config.toml
normalize_top_k = true
balance_loss = 0.00372
optimizer = "soap_variant"
beta1 = 0.95
Below are experts of layer 9 (counted from 0) of a mixture-of-experts language model. Rows are named gate (a neuron's input weights, with its number), up (a neuron's input weights, with its number) and show model dimensions 0-255. Each number is 500 + 25 x the weight over its row's rms, rounded and kept within 0 to 999. Numbers have three digits each.
Before each expert's rows: a language model's description of what the expert responds to. This comes from a sample of Wikipedia text that the model never trained on.

# expert 22
Description: Line breaks, opening parentheses, == heading markers and the first letter of a heading or infobox label, such as Youth career, Population.
gate2:510515518494477514453512527491499538478481514521509536467501524524495496485480457483521472494555521457554471460512484533514540492454489474557520477506514517546512525512517509493511526477495541485494476499532527452546519478498473522489510502502509529503555509480506572540496465550508524471511479545508485497515531488470508532499481520523514502504496507492518525493485497514486499516497465487482493511501444475514472484541444508501470497464481509523463505494523489499519486537489498495507542494501463428529510499506477502551456486509446487525516509507508504526491542527510511510486539482526517516555437517506500516504486503458457494491508472473486533451502509496527507484500480515522507519510483504487551493488499458548454478504465462479471480494496483482517533483520489
up2:541512512535515487500466513493502536492500485530522480481481467459489507510544507508488454485541499516484467504489543479480506521513519461463512528517530488536528506505527472494463468471481485515529521504515442481525518509523474491499523481469486485521473511525486499478487497501516481487487517470468512453469483484484472477489485496493488501503493448513524483493490478524555497468543498467521492550511475490472475466491541473478482496526447512512502491522532457486505518486510523526485505513486457483493465575531445489514495515475517529502511450443510490503437488495503450490505517552507492529502527535492454473520502501534476521495540492517510530500468516484503505498492472506519513506523526445539526515534530515556472478509538518479510480460554498478534520503510460

# expert 54
Description: Letter pieces and accented characters inside foreign personal and place names, such as Fukuoka, Wozniacki, Kovács, ø, ñ, ü.
gate4:515500493511501506520509517492525490518486527540556499484475480517540485504504523506497517517501482519498507523468500531522473490525464511563501523482547523473475469497476474538444505534497461519460505482504477464503509522483472469454480542519532489560502495514467482487475461501474505475497455473499493509525500529520495493472500538489485537537491492534512512474495549534522445478507440485484531465485521472483506508496490456513467481538505539456532467517491518481488530495525487498516529495471488500520464553483493513488513477499505549494468494470496489539494532482511475517533497526494491420481491472513543539491502506460527534533542468538520488533479485502506506502572478532485490501491476486464481510524515524499463524500493513488504482516503489528464480489533524
up4:493486462545500498504513449478479482463505505501465479547486493478504493515505510492503473526484471477485506473529481469479480506537518527476495487473452525499538518526538518494534510455482491518534460521492571526512473466508541521521523504455486497472482527472511495514536521525525533551519541510496510451478487510509515505521513447528506468512484489477483476541506503485493550514474540510512470523501482504499510533466478541515529539462494481527503474509505472534490464500495497498470484518507515500537516469521474500485510473461513464535502552554511562456546485507486499475491510492489494534510476547462466438468492557490517494498458525495520487475509505482503493505445504485497462496494527518503512499455477500537484494503512514533512506491495484488560509471491501

# expert 4
Description: Subject pronouns and sentence links in biographies and sports prose, such as he, she, it, they, the verb was, as, and sentence-final periods.
gate0:470502490534476517475559471500450545531495525468481473484510508519521518520488451505518524462478503460514555531486494493499509522520525524524534480462500462532478493499489513538505525490507519495512506487525499526501522488524506495459479513510479568511493506476490484502509480483511487451513523502531544510505466477478480469463467485493446480515515468497495516499496528491422503500473489510538492513483552485519509487501493519494530552557500509515507515472526496514503487534501513467475520470543543484495484510513493535500460538544486491496496496508536513464444484509483478510514499507508518436518490545505469472476516512474421545524506507512510522481502438483502504519467510472553479512496501462513460523480510511515547488514489469511483516479482521511542487498508510
up0:536446485491528510483490523512519466498444503468502536492506504505482516488497509493504501501484494497506512506517509501529445570502536487454483489527456493504469466529484540513477447530515498518502524441497452495503470539505474529490547502472500485486490514456501455482514482498506533521496472496474443521485475561508502486456490503526511531488507490502484478526518520507478484487497499516487516515523452519512527499539545493472547512500484492526512503509489481483501526490511495497484488491494493514461535446508494511490510532417525526493517487468502445507484493521489510505489484506503486479471482525518529481566455480553492475495483536461480515471546519504527440515498468549486493479521503477484535484523551496529451514518473506534490547471492497501497482501508503

# expert 14
Description: Digit pieces and number fragments in sports standings, coordinates, statistics and population tables, such as 46, 19, 21, and km.
gate1:525480490487448487496548533515471513449517489510510481479519493536507492490501479512509502507500497503482477538488459535486505515486497500469490498484519468462472529509569491500503480493460504516506504487491509515475499476480489471499528508505519524506473481515473476467517510536507500519465475495499525536444440490473499511517531528465462521478475518553492524451524511525497512531479471515547515525497526498471475481492517505519556545573542510507500494494489543492503482489523516502481555545480495518515493461521542506473527513509520520487485475510520525468538468453498494462548533541435521513476530487499464516471528535538510550503528537513527525505521487473496488493487488466497452499475461498478531478524526515527509478493523498529467475529453489514510497509506500
up1:498496507502431481505512500477516525442514471490501471511490526528517494474494509490535508472525498508488480533513460537499494537478487521524501458472490470458504548543535491524513508527476485493500520495493546515512490512530496503547542510520516483503463510520480493488499536492483479488488498525474514505463429454468507493518502507499473516509483532530497502468525494502501494523437476493499522508486501490470511456504523530542528539569501483494509474476482535492521511477499516536491510559469517538506470473506529510453499545510545519517482474513517507445534496471511514482532540518476555526477534468486475484468529560522546533506525516475533496502509485514457480507506498460491467494482427516507501490496499522510515477475492491493498487512467486498512497486520557

# expert 63
Description: Newlines ending paragraphs or table rows, the leading pipe of a new table row, and == section heading markers.
gate2:530479468525467539502532539500504518535503548547499463531502493477467481498506530447484492447509518504514501492541456515512486499540506501505494521540501472494518521531538473493439504483535483480543532501497527501466503536486505461500514503511523466486464496519502504438509489504498520474486482535547506465485492514494495478509474463504518535520517513512500495483511470539496469458522509446471502527543511519478512473503480498525486498514496490519510497477481474483531499457493529498484492506512506475506509570506521493483459472492480487495523556533537506441495561481541472516506482525480488495484472491512524545494517468520499493503475487511530507473470485515499492504509492473452490513523476441479515452489478452517472506493477518506472453430500516510531496466517471
up2:518501502546520505463564519482502496526520518518512453514500499463458521489482477528476522462519487481516495461506447489522491482517558510491480533524476464477485489522496446545473494492490473471540509518484477514516473493455488470519509488525490455516486485531476507516538488473519525486462468511529510466514499521534510490512486482481570545524509538501505489456509486490514488501484522456507506550535535504453532507486488501479477506471532498510505505489456497517505517518503499461476523499514508478537546521488541471474472515513501492522490536534504479476475476482515496535507481472495462494501504494488557572517492471491518495489461490535528490532496511524497475526476449470473451495518500474522488509498480495522482491524511484532446493457540534527490487460518474

# expert 42
Description: Middle syllable pieces inside non-English place, personal and taxon names, such as Bag-umb-ayan, Dagur-ag-u, D-urr-ës.
gate4:530487478507497478496482482485534476548520482528493505480496501494506494508496498487507492505519562497458468494525470558512477436527492482490491483487512509481488540506509500483493469504528531504488492500521502528476482505526522511507537537536522535489513501470468482548491442525472448450499490528523492490516480454508491496495502506474458534479464471479524463512505506470491510550515510483499512520465452486527515514523490479534459486485539495468495503527508506486513528545456494504537517454524505490490551552493510477493500559493457521472527515509507502517502482470508466543536507489475438504481497504489482542498549457513479538521495438512529503466481536493517480461473519504527475510517524510476528517483445479547512529502502472498492534496559496503501522499499504
up4:534461540494533543501504550481457509472511519500530509507468489494498493496483492516480528490526461513509479439495503472551529524505519483478513487514522529505491453524465514521530542532478487545478522532503474496475517540483488511492495421458498514492530488500502480483517518506492471512500494503490511503491521519518528487486473503445500490520493504503492505537471507525462487450508445542549500512521559504521494490516527486491570460579465491533538484470516507514517537475520495501502474524461471514506429446532529485517527457515496487465490496502480497494489521479511496485506497488532509498480506495504507504499483492469520468484506535462496547483510525529490520555523472536492548485490522478483502495481557492499501497517499498511528527504527509465490490521517476

# expert 16
Description: Commas ending a clause or list item, plus colons, semicolons and words like including, such as Mozart, and Order:.
gate0:521508483541490519474474565488508531505515499444451450482476486509501488476489461488498575468485503504552513467467498517488477501491544479478491531534491486485492493507506506512477508516511505492487489489509460491532507472521451483489484505481503494510508520488482544551481533462505522530493430470497496486467514513504483483516524500535545508516502501463506447523497463489439484512495479523501487531497503471468469504443489479500538474559532524469487483539504490518494492504517493483497491513501455517534481480475491522501486504505528507513465467495504484514536478508463493507489470512520463534531520490493510482462497470482497500464491534506511470455533531488485540509502513491460467450542501555501526534499460456526486523460520519478444529479480525506490484487495511
up0:502492518500524528551478493494493524463461500533522531507516540457512503537491491502511472487527511450485496488538479499483548477501510512501497471496536508536497493517524496471510535498520483515473489515456540509509521515464498540507524496520511439527476518566552490479539464500501468472535559522481520566476537476499524530524512488503502486494531485468500542489494511511499501511534492496508542496499536511535492489547500481510507529471463508527520475525507489491521524515483529514496499463498533477490499525486512503503519472512475501494468481449454507486476508491507476488512554496477518449535508485493468523507503512478510524523481478478532513513490474574527492507477469540554473563472498520529486492515538531486477490466522510488500479506478448472479476548485473

# expert 46
Description: Verbs, -ing and -ed endings and following prepositions in narrative prose, such as produce, organizing, perform, worked, with, of.
gate5:503508482510518495475489493447512475461533484495516529486456494533483513503563475492546518481512494506523509491557480475516496496493536486481477517473473493493499512497519501476507535461518510525554481470488482499543485499539540525536490554469498543486534517450494479488522510527496492507539508456508501462531523495473482531521538479465491515497451498487480498524507451475496500516516494437491514547521503495523495498482525501478514498506483507465506506461527509532497468511502513529490483493536533534500513453482478505509505523504492508515503486499529496487502483473518495499560449435480451525554491479525497460492505498535506468503532513512477549504486458489483474530483449490512552471525526521512502543476514502473517514509489482472498492522480568457502469476506539
up5:509522469457506483502505467521464513516516491478490486450552538503521498513484512480489508526482522518461485501473528513505493478485503492527489500495525518500489513509486484508510456469467521495511490481526514470494481509495497466512493451527505453516490466511446497498497467502467511496466450532501497541489492522471499508462465528551516499491553482515489500483474545503499440490465516519530456460511472492467523513522500513494456496488484507524520458533474526458520557509472525443524482494478487480492504548519511514501499494471506439506490483474496513524511492494504511488514519570543536508449478491489468509515496508444478496481473524487524477494553536528471522497490531476540487532484494486493493393493477479497519485506515490491464530481481517525495487505520471

# expert 18
Description: First names and word pieces inside surnames in lists of people, such as Robert, John, Ehrat, Chamberlain, Lucie.
gate0:498494481508502524495498467470486501514501463498540475473501560547509514506480522499475524501492497507472506515506514493436474480530511495499515512467461454475503527538546512505556493502489524507496517555492488568517486525521469507537508442475487506478489480501461511475480477455490500494512481486477492526482487469514495457449451529508506519486470507519549504521489497484490482491514534494512493503471459535493490471508490450537510494499498475510515498504540470538511485512461473546479509497499517478512489527532522478481527492492458506508495489473462505474445459527497478456518513575463539535517525532504503497501487514498486467480520525479522456511512526523520508492468503539486430478527495565475528465532502484481491541501469508489511505503499508519517490530480464
up0:466524517505483523516466544500507519478534532476490525508474566452501480524490478465494538495515463496506540490559499470509520478474533506509481541492490441448499518540493490513512503527504465490525512524503489543529501476498510490473449500513470448496522503486494524455462475526511499498484481508496439542482464480516497491508468477520477489474496554494499467501530494521488515509546500509496557483520471490483486507534520484530504528506536491498491478507545440534533547497504464528492460513450499531519485490539487481475500478501461533496491506477515520517523489490512500501487507480515487531495548537493507500494512548464507516525478517501537491464474498518556518503484504530473523469492444496489491501445520517495473507528516507490530493485499509454504487438501479

# expert 60
Description: Capital letters or first pieces starting a person's name, often after by, colon or pipe, such as J-érôme, Sir, L-eclerc.
gate0:523444483537559464511466487527510505546484488505522458484513486503552469543506519513456493499476483494485494530480524506478548474534483488478530513493453506512517502555500533502501496499526521500531524494532467500453525520498521475512530461546476537484553468530480476518538499509516445538519496515474492526486524511507507503467505504506494517493473496545488455513450517519484549514455482485485492504529480475472516509484545498495512477501480499480502499563463494471478514490482470485496516520503516456508493484496469507476490512478456523494495502518495462502539438525530521478522511515502477505523458510503544483511483481517463513467483512568543489491506455476469489511512489505504470522492545501516493511459487521542515509527503496501474548523526479509492489506516549
up0:462520467452575530484498531481466479502491520497534497441479491467479501466490486529470529477505487453488508494508470490477525459520499504471488551504492522496527477487492504500509515523501505490493511455514503486488489503460540480494544497497513450510544515478484512457476515517481509488450485485503503494499489542500464488510510530438495520496515452531490519530404506509539525482505441516487487468495496488503520503540534460479488480508494475513493481467514525530460524481485479508463506465499460543499517514486503503482480537482522501497480504508480468480482524491498517527511521542504482499498497483508523495491507457485456458496516506426479505478508488493508504520472551501510531524462492459566526517505490483515505520517485503505506507488458504494429481458499510

# expert 61
Description: Connectives and linking verbs in running prose, mostly and, commas, is, was, as, or, than, been, plus table separator rows.
gate15:483500467492525447501471529493493468536493492482461495480484473475510493414460486528503484522509510516483513500497478517485505517539509467510517545475477502497521478503527490481488528498478530536544486532500486543499475474477501477526493530519558496454481481542490482507503490532457523495514490496540520527488483508453475461492499503461452517455512514496478508452494476531490517478498481558479523518515468479479498510495464503502526513510490499517473525519486518479501492522497496504454546494498472455452465496508494471499487506513460514501519530566535476528490539485496508512500487490475471557572505416492503513501477515490474490501479457434524476538523517524529486489470488484454516510550520464518489510494483509521525498503481527494504486485494489492491491519509507
up15:485490470508508519483505531487492478510493514499490553479498537485478471465488496547511519498460500461559522500530469496501459519520483510522486543445469494545484529469505509499500494534483505488490518529503471509501507527507517459492480514510521486496487523468510513494497517531491543467518484486532518499510528520488536448502527499447512491459471547490526500456483520519464483497530480519455492491542482484488524516484450505448439468541479477501473480496473519485538496533529516498515510506547494521507440478466498499467503498537504507537516511501522541472416529544475513496488489517465509515550478478463482505531516544506483501499491445479480509514521479503490521442514505511477484507527485472525521487510513469521532489461536487468521466485480535483514498508483504

# expert 55
Description: Second letters or early pieces of foreign names right after an initial capital, especially Turkish, Hungarian, Chinese and Slavic names: I-z-aya, S-z-enkar, Y-ı-ldırım.
gate0:467524538487542462477496527544507495537516490517505513500496486491487509506477464525507485496492475499497466522540540494454504513546509509511502490490545467474512470537500464485539485551536500522510459494510547500512519488468525456510516504472492494536509476501513493522485531513472502560515518574489539495493525519500533466551527515524474512517506484507540503487520519515475473520457472507505530542524498506496471507510517458482538504496481494475453481482496522504470485519500504502516458523491475500448498473483551551516506511498491528502494544519502518553450491532501477512498464484463483512494465529500547494484528535528499495545437549538513521522537527480512491533533478535493504511516509511499504444481459473480492486494485501491517555533485493488497509493517497
up0:465487472439509465500467482512510469543519486497505499523530500516476479485466455554440512459500502495492488534537515460484472516521505503505485490508475464505512489556491458484522497495518463500479466528495507513543499513493526469527530504472460496512533481503503494517486496505452468526530493523474530517490505551493524460537470511487440525499493466512501501481524486499496534524491484492499534506526472482496504542491527464490558505476463470486522486504451515506447493488519483571497472510486460485443494496497572508474491495508503529468497489485484503494487451518497503503498455506514503464502454501521544498472492541523495505497481525484518481503544490537491516512482516504490510485551491520482518482488450486483504524515461468498503533513464464492517508471562492

# expert 20
Description: Sentence-final periods and line breaks, plus sentence-opening words that follow them, such as ")." and "." and The, However, According.
gate0:485483486500454511493524531492507477517534467524502453482497524538516504515505476552473535494511503536509486504474489530486496505477516511498496478503507482522461450510465517527466488535473505496484508515492487529497482517519481529532534474505519479484471503482535473511499552478473481505503469461539525473520474504529516510456492510474512518499515444484491466522472493529487500486481515430486493475420511480514488526494489489490509485501485493514535521538487497511483519455490529551493499483530480488455510487545527515512491561509510517506525482477534483518526444464485477495470494496545493477483519488523527524460504473455500504519485490521500501527489526497489474534497532509518451510486525457560520413569506506494477490460502460519464505499531485515506519484494519
up0:507488476474493502464501489500537469531503474494492448476501526517497508490523487512463518474543475484500516518495490502476484460502553475491485480470466490519479459488485501510483475528455508491498474529451507505491473489506499487523535498536481510483475480473553468511483516439487507469541463481521539509521511513528499515440520493495540535512490451452481484492478523510526496519464524456489500493452542485522495505520467506475536506483488503496544497504492507481486494480482529494507531457531497483434516491535547510494480543473484502489509504465540453494511469502464505509492488504517496479464537512535529529459483483476494515540490510508486497521479508503524499530482508483498480494472501493571504455527476547482472504479480458513478535493572431494493501489506532

# expert 47
Description: Prepositions and auxiliary verbs after a verb or noun, such as to, in, from, were, would, been, and past participles like taken.
gate4:529495565490503477490488529502484500532532536513552475485508460479463530479524493540505522487500484549503552537506460464499492477499486534500500501472479486493469486530509485505488492513480468480517533540456506511432483495510483502487491487499462500543474492510504463515478511498487482496501479516487546484550479481491466555494482505498483468538489482499475500477505515477478524484513524474472490504526505482515475493473476477537468465525519515472518541467496528520494495543491446522485516497487503478525503494483483524531467540515460522525493525484535476477461464491468534516507515464503489467511473515485508480467469474524467524475525490524462488524461523517409499482477485500510499469447492519495475549474500498527537523496497510498549500509540538457491507509543513
up4:546454479453486518515481503541473503528524472518457507476489475523519498528502509491506492502522517533530479504507497515488520485526462434526512506493500504484534521471551541468486488516522450488546488504497453491486506513489482515497490500465473518551467544520522506502501525503515482516489502467499475497499511524495527520498505508481528512474439473513577462484487551423531505565498448509500514537465479485481512491493495490476518499446475511528497492483545438502517515431487523555510475511488494515490490511501518508509490469476504488481519486543509490512514514479551496489471527495476437548497493482523524458496488505482497483483518475496510501497523510464517485496531457507517464501499484482487512474528498492467469499497503497501539525507490525486506547490543512

# expert 58
Description: Pieces inside rare names and technical terms, mostly species, diseases and foreign surnames, such as sal-am-ander, pre-eclamp-s-ia, Bér-ub-é.
gate0:528525483468465537487495485455464501492473497474502492514476531478459505493449494522522537486480539500481498491443480480439494511532513480512505482524518501497510516508504503502493576483501502485460459478480465492524495507457459479475480495486501492484516517501480470493497544545471513510501501500538535466499493465525491478482476453515541429524462513475542451490468546476500514519501496503508557498496544516483503441502495510496496510479488473448509489544500491511507488513533569543466520530485469511509504476521454527526486498509520519504500476509464539524514489490481498520530524527476485480505517505497525510502495549493506470473457453477440500487494457481511539529497488484489513482494503492461486494534473474511487513494495468494468467478515504491481539526501535
up0:510518546535509459520461527510512502504487492522488512519548554512525500504524512486479476512450465461483493511492508531497494503483484528483533496465480482463493499513497530501503487517529470535510548539503539510500508508497499483491497465458468453434433462524507486509515482516509495518505479510478530540468469549534511530498510510503482502489484480473506489525501516528482508494530534477476460489518490470498482512518504488491501507508474512540495505503503532522500510522420493484484469495520523495511495550526513468490521485510454502535498488448443502491536503516456500520436524491508528478479539451494486515491511517511484535512493506540514480484530511531545527508535472501491536474468485530466540482464523525475470450521506527507512533484480537459516481449495491

# expert 26
Description: Verbs, auxiliaries and relative or complement words inside clauses, such as have, would, had, that, which, they, praised, granted.
gate4:504484534471514467520457524524511509551524537466472482468481533486522459468510485503496497515540505534509462462526509535472496525510491494472453515506459473497493461515490517502511507531531482510504441433508523551510515460501496541500486478486490528526495527570475471519537464484475542541496496497524480508507517493509513505489530459467474497466460475499517496505504470477498504496501560479507474473462526484515449526473492542475511517487476516548524480515531500507508512515514517486475489502502447500506510477494548518502509505565500490478493496516474486542498477489487479488428484472557492477499496488509521479498466522535492494523475496518481458509484511454489506507500493507480492477528474471465500521512527536488519484515473488469466529482461551483473494528507513
up4:491519490514467497503518536444491503488544511503503520534519501473494502553517498520495498489516465533492521488443519509508511488485499506534535502521524529510498525500487489490482496494503526478467491527480463493491478470484519504510453548534515474483476491441554498512499509512497450501510496486554541485474498487561506507524475563475531516525532534467523463501512454491498485514507460526484522479495464512477513489519490487509447511503529478480503596503504497522486553525520489502523509509489521484517475493511479520499519508439459508483490532483497508469452490507521525526522526555458484496517505529509523534470523452449504532488523522481503521530511523519521469493457506478493486542529510511490501504495460518544471506498476504512537548490500498463519507516472459

# expert 19
Description: Digits, decimal points, dashes, percent signs and measurement units in statistics, tables and coordinates: 5.2 million, 4 per-cent, 0.4 ac-res, km.
gate0:488492523498535547498467551515510523481505455533527531499479513524471494470458528527478522525459523489533513514569465493528541471483493473514502530471527519531489476550503529491503514491445499485427457483517483524477525503490502534495483488510520529477466501502486467471498486495483453493507457476516520538514515522472507506521482489462468519493467451540476482502535455481483519512531530495488489470517561473490516482467487529507520479512493493504464511475508480496485515480511533507507498506476495501494547525536478502519479533469506481520473485492556488487543489477505531490510515478515490482506513456503494503521529546486481535464524509497563482484511458489475450491493469527494466500480527489502554503505487511529498544499521534502485505507489466501462474480494447
up0:523516514480502498491525486514536466508537447514489467540529499484508536530488532500462496547455527441522528545506491455472502542474509496532459523508538496534483486516489512460491518506479473492520521497452485501484532504491460499488474528511445490500465523484468509507529515510482510454506497523513511522487499499518483494520483469504489510496487497510518493512463460498562515504547506529521505471463508457521538487495483483539486500503527509523504497476484530540462529490501481505459472490480516536479507541493492479495531500470500444493500520489518503474547503475511475513526523497534484495486481510503496540534500508519483498489540512518583489529477505438536524529534518474507489540526494466497485561464457460515505503489482507466521539504546488523513493494460492